From a checkpoint of a small mixture-of-experts model trained on Wikipedia: 32 experts in each of 14 layers, a sigmoid router.
Below are experts of layer 6 (counted from 0) of a mixture-of-experts language model. Rows are named router (the router's row for the expert), up (a neuron's input weights, with its number), down (a neuron's output weights, with its number) and show model dimensions 0-255. Each number is 128 + 32 x the weight over its row's rms, rounded and kept within 0 to 255.
Before each expert's rows: a language model's description of what the expert responds to. This comes from a sample of Wikipedia text that the model never trained on.

# expert 1
Indefinite articles and small number words opening a noun phrase, mostly a and an, also another, one, two.
router [158 132 107  98 115 133 106 180  59 137 181  81  95 123 100 110 128 177  89 185 123 108 122 114  89 148 141 137 117 132 117 121 139 107  97 118 175 157 167 128 170  86 192 122 173 136  78 147 156 214 130 121 113 122 134  77  91 159  74 197 160 132 158 119  91 105 105 122 164  69 156 155  67  94 128  92 137 134  74  77 108 149  85  91 101 183 179 186 162 102 120 110 114 146 164 153 157 151  65 148 133  87 103 154 128 131  77 140 112 134 129 130  95 114 136 143 125 141 161  81 165  78  92 144 100 111  67 149 103  94 180  81 114  85 148 110 115 107 113 116 128 147 108 158 107 176 138 115 139  80 116 140 132 134 160 151 116 173 107 178 146 164 148 145 120 186 162 151 103 181 138 144  95 140 142 168 146 126 198 130 132  64 131 158 141 129 120 167 123  95 154  99 148 131 153 193 163 105 130 106 119 137 124 171  99 136 104 156  66  78 157 142 237  86 189 158 130 133 205 124 142 122  96 134 194 114 111  57 124  80 108 138 142 116  91 131 168 153 133  76 160 145 100 127 138 155 150 100 143 105 141 120 107 118 118  78]
up0 [185  85 111 159 154 172 161 176 137 137  79  86  70  92 133 128 159 131 163 177 113  84 165 141 160 103 169  76 166 152  88 111  93  98 110 127 179 207 101 101 197 178 187  51  95 189 128  50 123 119  65 154 124 147 110 141 116 134 149 149  60 158 148  75 102 107 107  96 214 146 159 105  95 110 173 145 122 152 113  76  71 132 193 143 112 131 119 165 117 125  76 139 148 128 137 189 129  89 168 110 138 149 145 170 180 111 142 108 133  98  95 123 152 112 160 162  99  82 159 127 133 134 130 105 153 136  62 158 132  64 165 114 123 152 136 131  93 172 112 167 116 137  93 123 138 147 147 120 178 111  75 136 120 140 138  47 167 126 137 142 115 124 153 152  75 147  78 124 172 144 145  92  88  99 134 108 150 113 123 171  80 123 159  94 139  65 137 113 112 172 144  77 120 138  54 131 129 159 100 179 151  83 140 113 143 111 126 146 103 124  82 115 117 127  98 117 153 135 147 114  57 101 129 172  87 143 149 126 128 132 147 108  77 127 146 118 127 102 162 147  89 167 108 160 127 115 117 129 122  65 158 120  97 149 111 161]
down0 [ 70 134 109 127 122 155 115 112 143 176  86 153 149 157 101 139 154  81 134  74 143 146 168 153 139  90 142 145 161 148 193 126 160 199 135 152 134 114 163 150 140 156 149 164 128 143 113 168 115  88 122 244  91  83 167 131 104 144 133 110  59 162 142 160 135 123 149 166 103 142 127  86  82 177  93 137 150 121 142 145 142 183 108 132  56 132 125  83 117 106 183 127 140  96  81 124 111 164  86 182  36 128 144 163 149 138 119 128 129  56 183 138 119 101 133  68 171 185 106 101 138 107 106 143  99 129 112 136  61 172 156 145 134  84 132  96 131 118 151 113 180 167 131 146 101 168  74  90 114 106 132 182 133 164 145 124 146 141 150 118 118 133 161  56 166 109 164  85 164 124 110 156  69 138 203 133 110 106 143  83  96  93 125 159 133 148 124 142 194  95  94 115  75 149 167  92 102 135 121  95  85 147 119 128 134  69 107 145 123 129 138 150 158 143 174  84 122 103 155 117  90 111 125 113 163 127 125  95 164 149 126 149 151 128 108 177 179  94  93 123 133 148 158 159 110  61  90 134 188 200 121 133 123 164 125 184]

# expert 7
Forms of be, have and modals right after a subject pronoun or noun in narrative prose, such as was, is, were, has, would.
router [ 65 125 112 124 140 122 141 150 106 112 103 123 104  67 143 175  87 150 152 157 145 168 127 134 138 103  85 119  50 177 153 136 106 151 156  82 156 181 206 126 161 101 141 120 175 162 107 133 174 198 120 109 112  91 113 135 117 129  98 152 112 161 170 154 111 122 164 172 109  67 225 122 136 119 140 111 121 183 145 156  65  96 120 152  51 137 157  97 161 175 134 138 165 140 200 135 143 138 116 151 112  75 139 163 124 113  86 115  98 122  80 146 125 177 193 113 107 135 112 113 171 145 110 149  80 183  69 144  98  94 143 106 156 102 113 134  69  96 151 107 163  97  95 126 122 134 159 123 157  80  99  97 160 136 158 140 137 110 105 129 131 136 153 101 121 187  92 141 164 106  79  91 116 170  65 134 127 122 203 118 169 104 104 130 103 142 130 153 113 131 131 112 151  47 160 104 167 150 173  99 172 118 121 120 137  92 146 117 123  93  84  43 114 128 115 190 163 142 114  56 140 126 160  91  71 108 106 121 136  61 104 120 132 156 134 128  94 179 140 131 199 103 178 123  79 109 138 107 105 107 146 147 109 136  97 141]
up7 [143 113 102 161 117  88 149 154 190 111  92 161 102  40 115 117 160 145 131 147  97 107 139 142 140 115 121 105 154 138 158 114 135  78 134  57 145 115 101 101 187 128 137 127 114  81  71 184 155  75  97 165  75 150 208  54 146 126 104 133 165 151 164 139 130  87 123 155 150  67 139 139 123 185 106  86 103 164 113 174 105 150 147 125 166 123 182 135  62  20  98 138  97 145 118  90 100 113  94 119 108 130  97 142 146 133 159 104  72 178 103 133 126 130 150 186 129 145 120 121  77 114 118 112  86 142 148 205 136  61 122 109 170 126 154  62  93 144 100 124 102 149 135 152 157 127 152  91 135 171 112 140 123  69 127 102 104 123 169  48  97 103 200 138 141 114 143 104 177 172 111 139 136 163 138 147 138 158 136 184 172 129 134 119  91 114 138 121 104 117 131 100 151  93 162 140 103 162 137 140 107 128  83 153  81 132 117 103 160 103 124 170 130 152 144 112 118 160 124  62 129 179 103 106 117 106 105 172  65  60 124  95 120 159 105 110 109 115 130  97 116 152 123 102 173  79 114 137 194 161  43 122 105 104 145 120]
down7 [117  81 147 191 101  90 111 138 145 119  91 105 255 167 154 142 148 131 180 126 104 123 191  89 147 142 143 129 108 115 101 114  79 176 111  94 100 129 125 122  82 139 141  96 158 146 135 105 131 164 131 118 116 136  86 193 112 155 139  99  71 128 118 114 109 158 115 125  94 128 120 120 130 136 105 161 174 134 142 173  82 153 118 158 139 171 118 150 143 185 163 126 160 150  59 140 132 132 142 183 160  70 181  90 118 158  74  73 135  62 153 126 142 112  97 143 104 179 151 185 116 118 128 145  96 167 134  47 100 128 127 196 138 125 110 108  80  78 147  88 184 155  91 109 109 109 107 143 113 132 174 124 141 128 152 133 139  92  90 169 116 125 108  86 124 139 113 147  80 112 107  93  93 117 140  92 112  54 109 162 117 131 105  94 119 111 126 103 119 131 125 156  96  80 107 138  24 140 161 166 163  79 217 104 140  84 128 145 148 143 120 115 119 138  94 132 113  92 111 133 121 136 105  94 102 115 159 101 146 123 151 206 139 133 183 120 159  65  78 122 121 135 157 100  44 202 134  97 105 126 163 105 116 128 111 163]

# expert 25
Middle and ending pieces of Latinate words, often after prefixes like Con, Pro, mis, such as miscon-du-ct, semicon-du-ctors, Nu-cle-ar.
router [133 134 173 115 178  76 194  74 173  82 186 135 103  93 120 120 141 118 109 132 204  80 178 189 142  97 112 132 103 128  75 105  69 161 166 109 149 195 114 120 192 107 116 155 147 118 143 126 136 121 138 128 132 136 108  59 153 114 102 132 185 112  89 173 112  87 142 100 164 102 110  73  73 122 137 110  81 144  98 140  98 149 125  97 137 150 128  97 159 117 148 130  90 142 100 144 103 179 135 158  95 178 107 151 120 187 104 110 108 121 122 125 108 127 128 161 139 120 159 125 187 123 125  52 162 157 115 183  92 141 106  85 108 171  77 135 124 155 139 147 116  95 110  87 108 144 148 116 122  56 132 164 123 101 159 160 116 135  66 152 114 123 166 103 115 141 140 114 110 146  97  66 129 118 123 158 166 113 102 102 173 143 116 196 153 132 128 114 101 123  77  68 147  63  98 148 126 141  67 144 108 165  81  96 109 146  89 123 166 164  78  67 148  91 178 205 112 127 126  98 139  90 132 125  79 105  93 148  50 127 150  84  53 163  81  99 136 105 143 154 120 110 110 138  92 130  75 149 122 164 162 107 140  67 140 104]
up1 [123 131 155  96 116 161 185  91  71  71 135 123  93 157 136 137 102 173  93  86 154 102 129 112 137 100 126  95 141  95 109 103 133 165  90 144  80  95  83 143 102 125 151 182 104 167 121 126 101 126 111 134 132 107 150 140  80 109  99 177 151 100 143 116  85 109 144 134 166  98 100 141 167  86 127 105 121 136  73 139 117 148 162 185 157 134 138 112  69 152 161  66 160 204 176  99 200  99 107 120 115 160 150 116 110 158 164 164 106  61  91 122 141 104  71 143 159 171 155 102 145 169 172 174 154 136 127 152  73 156  44 128 180 133  59 123 149 124  93  65  70 125 129 181  74  60 216 109 144 151  92 140 108 133 107 117 137 122  80 177  66  89 190 107 138 151 109 106 141 132 158 104 131 157 128 153  91 107 122 119 215 120 117 117 161 119 144 134 164 130 133 123 136 100  87 147 147  94 163 133 138 120 123  91 141 144 105 161 129 180  89  97  85  98 135 117 146 145 102 148 131  85 120 114  91 117 157 132 185 171 153 140  72  84 136 150 172 176 113 101 123 167 153 112 117 171 122 109 157  85 118  67  92 118 182 158]
down1 [146 105 167 136 122 160  95  81 139  97 123 116 159 144  84 120 111  95 149  96 129  75 143  65 145  88 175 164  96 175 153 146 126  86 115  98  89 107 149 113 161  75 152 126 166  97  92 120 187 182 168  99 111 149 138 105 104 141 135 130 198  95  89 155 133 121 163 145 159 197 152 120 107 177 145 167 160 104 112 157 112 100 185  99 167 147 107 110  96 124 122  99 113 128 116  95 138 156 172 145 107 108 105 141 110 178 122 101 144 120  46  41 118 171 124 159  71 126 127 100 115 115 135 169 146  67  52 157 131 130 108 163 150 102 141  84 163 134  89 110 132 107 104 138 113 161 131 153 104 122 138  64 108  62  83  92 123 152 126 153  87 150 150  64 179  98 165 158 115  90  89 104 200 110 129 121 156 125 110 154 143 165 147 165 112 135 179 177 118 124 129 149 156 134 102 121 129 170 126 125  34 183  92 108 120 150 185  82 102 112 113 144 177 118  56 141 111 134 172 140 138 111 206 104 150 140 129 199  94 140  94 109 106 119 182 101 167  77 119 160 127  91 127  96 102 118 114  85 159 140 123 158 123  99  98 185]

# expert 22
Wiki section heading marks like == and ===, and opening parentheses before dates or qualifiers, as in (1858– or (2000 film.
router [124 140  97 127  81  83 143 157 157 140 140 135 100  92 135 159 112 157  95 194 153  96 144 140 116 147 138 147 136 149 148 134 102  64 125 124 173 127 163  95 222 124 121 118  88 161  64 156 136 133 185 190 113 108 119  81 110 154 141 172 117 117 119 159 135 132 112 111 155 136 167  99  47  86 106 179 116 153 121 157 133 100 156  78 137 157 151 121 137 143 161  78 129 131 159 159 176  83 107 125 113 123 111 178 127 156 134  83  88 163 117 183 147 129 148 176 101 111 163 134 201  62 157 176  97 172 121 126 154 135  71  71 126 175 170 139 101 125 168 140 117 103 132 120 111 151  97 101 131 125 106  86 107 138 150 162 128 130 146 143 111 135 133 188 108 186 105 188 182 144  97  82 157  90  18 160 132 131 202  76  99 119 121 147  97 126 162 161 124 118 151 114 180 106 162 147 113 147 119 127 101 127 164 130 121 129 133 119 117 124 115 125 182 126 158 155  95 118  96 107 151 144 116 146 161 138  71  59 199  79 120 105 138  73 146  99  70 102 122 175 198 166 121 189 141 155 157 196  92  88 149 139 140 139  98 110]
up7 [126 124  78 135 151  67  74 169 158 113 116 167 180 131 149 127 110 158 133 108 144 117 175 104 171  80 135 124 139 138  87 198 185 185 141 135  89 159 129 119 127 125  85 153 171  70 127 139  97 138 158 159 140 141 141 154 138  98 164  88 117 163 125 113  90 150 108 133 142 103 118 180 178  98  98 157  88  71  58 101 114  92  89  80 151 133  93 119 210 156 145 158 128  77 131 137  85 120 116 166 170 129 136 133 105 106 204 124 122 108 129 106 112 148  69 139 122 103 168 125 131  98  76 137 166 132  80 126 158 171 164  69  88 138 152  53 111 122  37 171 170 158 133 101 126 133 174 152 130  94 149  96 120 147 159 141  92  81 105  83 184 163 104 155 112 128 218 120 153 107 111  75  93  94  88  74  82 102 148 131 145 151 150 160 129 112 105  69 125  94 116 120 140 118 186 129 104 153 153 105  95 130 120 137 111 139 165 116 131 102 237 118 176 155 120 153 183  61 164 106 106 144 104 131 111 118 125 198 160 137 112 146 102 116 121 110  99 150  65 115 111 132 135 137 125 129 110 165 123 104 146 127 151 135 129  72]
down7 [127 166 165 151 108 105 170  77 132 134 129 153  98  43 142 143 121 142 117 154  98 153 178 124  77 155 150 132 180 127 165 126 213 150 122  82 156 150  95  83  81 143 133 134 136 127 150 170 138 136 173 137  88  95 127 132 183 150 101  92 151 164 178 103 136 162  78 131  93 115 151 178 179 107 182  98 124 129 122 185  96 124 147 155 130  82  94 165 149 128 139 126 120 130 104 107 124 125 153  92  98 137 179 115 169 137 120  99 187 138 103  91 126 101 143 150 205  82  93  86 130  83 112  80  71 137 158  69 100 153 158  86 143 169 125 102 135  92 135 153 137 128  81 141 170 144  92 166 113 149  99 188  99 124 169  92  99 112 139 142 136 114  85 188  66 100  95 100  97 164 113 132 138 107  71 123 101 218 118 159 129 114  99  62 145 113  82 108 131 138 105 167 168 135 105 101  83 104 118  75 145 161 120 117 108  91  83 169 119 119 108 129 123 116 116  56 121 128 101  63 213  98 182 149 134 162 133 139 112 123 176 141 138 131 168  59 138 120 177 168  99 114 168  96 174 112 156  91 114  76 139 154 124  91 137 118]